Weights of a small mixture-of-experts language model, trained from scratch on English Wikipedia.
Training: a variant of SOAP for the experts, 855M tokens, 6521 steps.
Below are experts of layer 2 (counted from 0) of a mixture-of-experts language model. Rows are named router (the router's row for the expert), gate (a neuron's input weights, with its number), up (a neuron's input weights, with its number) and show model dimensions 168-223. Each number is 500 + 25 x the weight over its row's rms, rounded and kept within 0 to 999. Numbers have three digits each.
After each expert's rows: "mostly gets" lists some tokens that are sent to it at least half of the time. This comes from a sample of Wikipedia text that the model never trained on.

# expert 16
router:471483527480488499513474503475501480496546497542526506485524493461478460508508510446534471465485508520519465458520479475503470498485507474493449512482522494456481483523
gate0:500480488506510474495436492477485517444481524501502506484433523522518526478519505495514536530475482516501468479531508548488472516521531495467492474519479488490495533518
up0:496502513502493492512473461494483510477501524483519489461502501483526446472472485538484483505457537530482564512501493492461537474482473528519475487457494528532479513557
gate1:483497502515497507511499462507518520513499476504483534503562525474496516472528516512493524502510512501476505519507551482502520492472518482492467485474505464490497515523
up1:517507500511523490485430482510525522497485476521499532498546538549463508466562517505530522504476494498436491489529513501511527504513515498481524476484525534466481500509
mostly gets: " Z", " end", " Con", " Sub", " X", "und"

# expert 26
router:529544470491498552498486512485497496511516500520489506472516506527504470489488504474509450456509484521503542522493511503481524449531523525481431447496478521510501518471
gate0:513523513487482473472553504486535483442492524458500499523504499482544450497509527519492521490541470531475496555489500493522518492471484481526509501511506492482475548489
up0:510477507507512496527454517462487533569478471528522555501540523534428527475501525495526498507488534492538505460501478458480473478525511503467477467502485527507547477507
gate1:500444466481518533451480552550481502524517522495529506512536478500493508494519464473501506470514489506470527518487517491509489495491505524477513516503496501491474540474
up1:456500485498503501487484551541542500525476478510512465523489496488476504474514481459543509461517498458519503493522505550507527504493454516495518497495524479505538487505
mostly gets: "ed", " main", "ated", "ised", "ored", "aged"

# expert 94
router:473533523523518491482459481423494489483462477508507504499521505497497493484510504506511499456516546504528511522509468514483513540483507529514530510501496490510510503516
gate0:478497528506470486484540441490478493466477550487501532471490495523482488515537509523477499543483500459525505476504479519552498497525524530505497522519495540481461483509
up0:449484521501476464479536441508486499493484540481528525493499503533480488508531544522492506519466506453530488483499492514509458506527520519502489532502501536481477487523
gate1:510461513466493527450490531527507502533528563527525511470489481509517511557445483512440505511427492456494518473512515522512484531571483525486509552531481536508540521514
up1:465528533506524495521517508487525497470474493463515473557516484500520497453468514478531521478495516513534490530519537480473488479464528464541498492488499444523485451500
mostly gets: "-", "|", " *", "−", "/", ")-"

# expert 68
router:464504488506530542497487478496540513490496497469496522496520527535458458545536506487499503502471506530467511495509498487529537507453473479486466478494471484481481486458
gate0:502520509468475476470446519490504526503499506500494509490527504478502496461531493525471454462517470489488515483483496504471535500491528502470495460520540488534487505498
up0:430531518514495533459480517514498485520508484513481516448477502490501466459496530511456522528523493514474500477461527508494535489501518513458534467496523466500441496482
gate1:480504537538476486488499489468534495483477495473494501475525511487482486518540506507551491475487512524543541521493494469491544467490465515472494514489509520507514504508
up1:503532523500489471500519462500533525502506482514523481490507487518501510522524494468544509516502478493531564519485456456490532478478434526504490509498506501509498494509
mostly gets: "p", " Date", "Scientific", " infl", " Exp", "imp"

# expert 60
router:501505525480524486466489514530464492513490527502492551523541510530490484458493542503516488470518479524478521530526456510515477495484446472563435470498516551526513474553
gate0:495520480511482497489486450493485496515526507478497503528526503499534519518518471484550516445486506471497495501476468532498494534512478492466482459490480506528496436486
up0:454474475477485506500488535512455496468469491489446507505465490497513471481520529534478452513542507539497473500498510473505506529470512467515522498507508494508480510519
gate1:491516495469484444537533486461508476532513499521472480498504487474475503436445527480512502455510504547538507479496458533499509481499471487510476502526521493529439497483
up1:482515529471486467472456492505512532512504489485557502516504494507513498461481517544503533483492480481503470492516493534541536473521522506480528541525496502539488476537
mostly gets: " former", " political", "sc", "ological", "year", " Jim"

# expert 28
router:483501498535502474487483453499506452485516435497482475524491486517493513531519530479501488512561496520475507473480515467470487555505486557476526497524496503496503447485
gate0:494520502539484491511470532516455538526459484522493489468517520511463584518531488499553482488501475520465517563497482489471517478493466528553488449517467483523489509496
up0:521502493494507501511536478550503494496478504470516507481448485484525514515541513484482493515524543516467507474454502488473492509470537484484470539524474498459464529499
gate1:486469484559476518476510472502535506533522475502491479494531513522498527528496540513468493488526498486509478561507477505500458472552518537489488478494478512503517501481
up1:516489469538469474498489453509482528553507492571508524503552539489524487484544495537508524481490527532465491501507473497495542495521480500505500511513515526487510573536
mostly gets: " $", " some", " one", " inv", " Some", " child"

# expert 48
router:548486434482492461496496475524525499504497464413466497525490465492461543527504536500543476543488487452526502493488537520516495489512537508475486511525497557477506487472
gate0:546492526468481464488432499490487519549526487490501508462494535478502500512494473456578543444486481483506555477482475480515504522478509499515494500504494499477506518538
up0:555509499438498498484491495537515502466473516491512535503460488461523493541439477503476536451489515505494499477553497490476507504538530524513494500534515472530526516506
gate1:507527508488505490488495485491510505442473575479480546523498427495512576536499538494514477504543503484533502525489476517449470461495532521514473514481558494498508482514
up1:490442514475502474490499511475499481462482498503509518498556494474496497486474516482515493578517484500505494525477484537463504514522507523515482543500517489546497498483
mostly gets: " two", " three", " four", "if", " five", " six"

# expert 1
router:492496474519561500517493468527495484480496490465492505494479495536546522456478444498514462554519463468517464511569513539470465474526534478505578458494481505521493556520
gate0:486476521512520469503516519489515508514466462469484495498516447467528502476496465526538452518457520524497500557511452478493514494507515528500536498482519469496554497463
up0:496490534499533469474495502513488530510483450496497495516530476499546500503496466507527448504485505483516503493505462478514503512487507531502548468488475451553555504487
gate1:471475511477510456517474518518486476523510499501500527507527471559503481506483465490499529473474504482497524481535508514514494532466501503534499505494473504479462504510
up1:487526497515485545518529470497533496506463487504493514484451531512462493500505486495503465512508537513526500483528524483506500499511488510544518477521529495519540510510
mostly gets: "on", "ell", "ge", "burg", "jo", "sa"

# expert 116
router:499506514454485463453477468472503494502489485484548490505481486490504490543498510511478547523534553504516487518532502498510457534465517507519517510507486474543531482514
gate0:465464541511523512548541509511485490572520514485495477474513476529496485476472514514511525521479472500518494478508453546496505516494486517546500504483457498517544519515
up0:487456527509480530511524480475482495514480504475476454446487504510499537503517541494464464510518484513544521525525519523490494533487511516518463442517490467530519490508
gate1:485537510528503499471506473460510495491499494496484484493488445510504497518516500546516458465522492564503435482491489529515510525469503513529475478523494495466510514512
up1:445504497486519480492547471488486529522515529527481460540512504484477495508489482573513481522491487497476453490494497536516468518484487488526512495487524508500528513502
mostly gets: " where", " most", " because", " population", " It", " There"

# expert 0
router:510471464470484484475496540484507478524509519472461481437429486510498508536510476484532469526515476523507534467474534531503483532505504494485564503501524520475504480481
gate0:511470483491528534538550481561489459517450491517440522532503481505501540506504514465503511508469556521484514482486503465478511504485459480514489523500509491488533459527
up0:458542508494452481497488511489512537454536528500530474500500495515458443471488440490467476527496440496511485512516518538541472492507505519457543522501529490497460501469
gate1:517510454507418502448531516503490484444489514490508509470490544463489515483470535512475505495507543513478484467569487464483465501511552466473483443488471522506503516496
up1:481529453516435493515509490515492475494513495479495468521486507516507516488514535475489438518538529541527494504511474496512462472482514494506480464502524520498488478488
mostly gets: " t", " 88", " 122", " 121", " 250", " 111"

# expert 24
router:499482527504463502510540515535472511510527543469472486509532518493494497476480537454498518466473489504508484521465497509510544487506556515529534544498504522511480553505
gate0:474499524532556466527462515502479537484492494531511485497513444522518455505496528499511504491441494508528522542485515488490496495539499529507502523540542520510485510519
up0:469467537481536489530497491538461497556482449482503469489509445539467466534488531519547541482501507518498455524474499490492525559484509516494482557537521535486517448498
gate1:478456483472456485432486491503498514489482517484518529500474557487526514537497493470496514483522460471496526523543449502504504494487493491496549523509495506505502472504
up1:490491502533466513477447430512538513551443515507509515494473482479498491508450489464489490511515468497485517509517492458508492497506491487489557533496486506491492477489
mostly gets: " West", "ax", "ı", "ø", "ū", "ison"

# expert 103
router:516442536481498481486522479483499501489514511540517493517520502509504500509492504495514521485518504512498510529531443525504481552511532483527482516485515492466494549518
gate0:489498501504522521492472529508498506518512480517475513463512498515507530498481464490452563497497543445498547467451511484507477503507461488458497526505517477484483505511
up0:469486536509483484491527499519505476560522500527455506487519527517485514456471461460475500482531540470495563453434511494526499491513492507472489524494495483494519451500
gate1:513519484468494537496490480486508509494510502452478486523476493525556526480460534493522511472577467522571445488503521528496476483463522518500484464522517541517488514446
up1:535485489513510498491483469486451507458509477467507535556531500526459483467442513492541526508515493498553470472497526498505501531446503515480521473540532539509490506454
mostly gets: " un", " air", "che", " Lord", " Mc", " Un"

# expert 41
router:529479490509459481512469514488526501521517508440549491524478516505480502497495508513471520480466477497498508469487471481475527517486500466504539511512485493524507471483
gate0:490547453515473497497514451491474551483495554487481470482451514500500492510495483517481503509480486510516507538518495523529494493502496464505471540486512498473512473534
up0:447506479494464468501510486495510533460537530482511459479487512472479467502467465509445513517499475508482501546487506490526475462524506463523511561506517485505495456520
gate1:493504505478518496526500533523495498483432447495466458521483486516486534522525472515532472537522530484504502512493486556471516516457481483515533440504513524514448508521
up1:486516475487542475516485491481525500481519530467476529507537521481536445476477517475500529474475513504507505468496527422509511471497557491513487518485533481512490505500
mostly gets: "T", " MF", " DF", "%", " ?", " GD"

# expert 83
router:479531463527478489469488512505510487482507506489497502519485491526507509530549525533493486493519480469460546453451541533495515540537516495498490485485501525530550518477
gate0:590461510495514526519473531477508514487461478493493537477492474473448512460508514484487547506508524495503508482502485498504484501521522503496500500470464504470522520488
up0:458522455523498487489488484490501499509514524510479458525493500521517514501499510495551493502471483495485503524527484486513554531475513478502507496497514513523479481485
gate1:513508476470507474497478503500479492487490491535497476552508478493529528547505553460504494496529521486498548474522493474551498474482522467484497537496510499540495502483
up1:454472469489469484489486481502483502526541503506476488470515493513470488514481492541519511494496466498526504501478465533474457563500485508546504508498535534550520489510
mostly gets: " a", " not", " an", " some", " many", " en"

# expert 122
router:483528532518512536507522500548447497527507494536454485472504513509497457490525534471539507468523501510470450502547537484496524463482526506451487484486465485501490503484
gate0:514465492488498509563513517486493482509480454479509513507547520509495502517464537507505521533503519480508519520493501459481525501470466511536510517509483509509528457491
up0:502479502513495500519494495477503475506508497500498509476520499504517502510525552537522484531535500493504514522482466439527498485493431526474494468527484514494521469507
gate1:476489527533476499474498429518473471521505497529458432536526497527473525520481498491506485502482435487511518504498521516523513488501484521485529500534517491465538520514
up1:514486446501478528545512513471509544449493525465494539508501520454495482502539532520513511475500553524511454541505504523516446480509530519484452529470518511487464508439
mostly gets: " S", " U", "sh", "ch", " Bre", "ile"

# expert 123
router:453518508515469507491531507499479527496493477506511483488487449476536475496509546509527527485511502499502486511525460469468504479490461505516502516498482526489499478529
gate0:461488516482498471508529503455495524477571525495478487511521495495503480493507500480547509520530506506535456517510514500500503487521462484566478514493490533483505488495
up0:520536517504509497533495487447487548447546503481464521495480489503504473527515511517569485482524500510530469501497495527552498530472504500500479502526507540468514504460
gate1:462536509536437482476559477489454474486486487467489508453451494504439479531498533525501536499527521497502506460513495494508503505497477509484494491473526483470516453507
up1:481521492554444488476544480469475460504496479464501510455464493475454473531492536541472533508536523501503539471520502487504501502485490516487482482482506498448545451492
mostly gets: " (", "(", " Ab", " [", "—", " Se"

# expert 22
router:506519482515497515527559541460522444481542492496491499503552502480471511531469482500484503528474514514498491481491497510517495481515484490494489505493496474507467495470
gate0:538528550514568516500520521530523465494507505512522519526501492519486493496500488494494457531485530491536478485473448547521436514519516512467518451455477491493478513517
up0:523490493524512584488509522497495500530505465528540499491504500483476527540462451485505485535482522521485440494481496539520483503498473535475513493492467465494529507533
gate1:497448491487481508488517489529474481499503469471512561542497532498495505503482524504507524516514497492491520510478511484533507518480482492474506512508476518468524514508
up1:466500507477478495486542468498470509510517504508506494522503510517477469509452485525492534511520472522507486545467540491488492512483507496472515531526504482435525492532
mostly gets: " by", " d", " including", " include", " en", " Win"

# expert 31
router:491529525506509478479465495471497502528461500483528510474494524504504483528544504501486513495479521504485514481509499494526496534470470459492505497505498486469553488482
gate0:549513503468473487492451497512514531431490453481494506533458505541521543505481526531528549490465492499474538502485469485471556508477488488489480485472514515466460519463
up0:472440481490511498552494531510503542471490441494453486483464483491492491526482505504483520524481474498490461469491521465511503474482527481489496506469484501495479531483
gate1:498489490459523507489547469517495540529534534460481491496516535461497522492558475473478501544529552509531500454475488491451455448514544493533462541481492468495476543499
up1:461534531495515461489519509464545470463455460522507464524445459519504506502426525518554486506464479453492500513521479489512502537505470507507531482494510526507497467473
mostly gets: " It", " it", " this", " This", " there", "It"

# expert 19
router:462503483492493489460490479523524488518516507478482468533532495441511493516544502535515511458508503541453510494482540516480523499513513502513454518499533517488469531512
gate0:487476471470503531496497507473517495500499520492478524496503536509457494539507519498517530507468495538522513566511480460519461447522494461469519473514509497521504543491
up0:477489499481498523452450529450486491492494501479459504500486508498488483522516492509536535500478534558542526544497486475517482460512480464486534455527527480526504511537
gate1:471504535504520478498526502509515525488492524533455490534527476493484522506478520503553517545437508504471485522463474489499503484514526523542479501495470519475511515490
up1:524467469471476539540499480491486475493544462459509519494495492502540515468546512539473485473552492496529489487528510532521518533499512468482520485518508461518539498496
mostly gets: " land", " '", " But", " le", " “", " Human"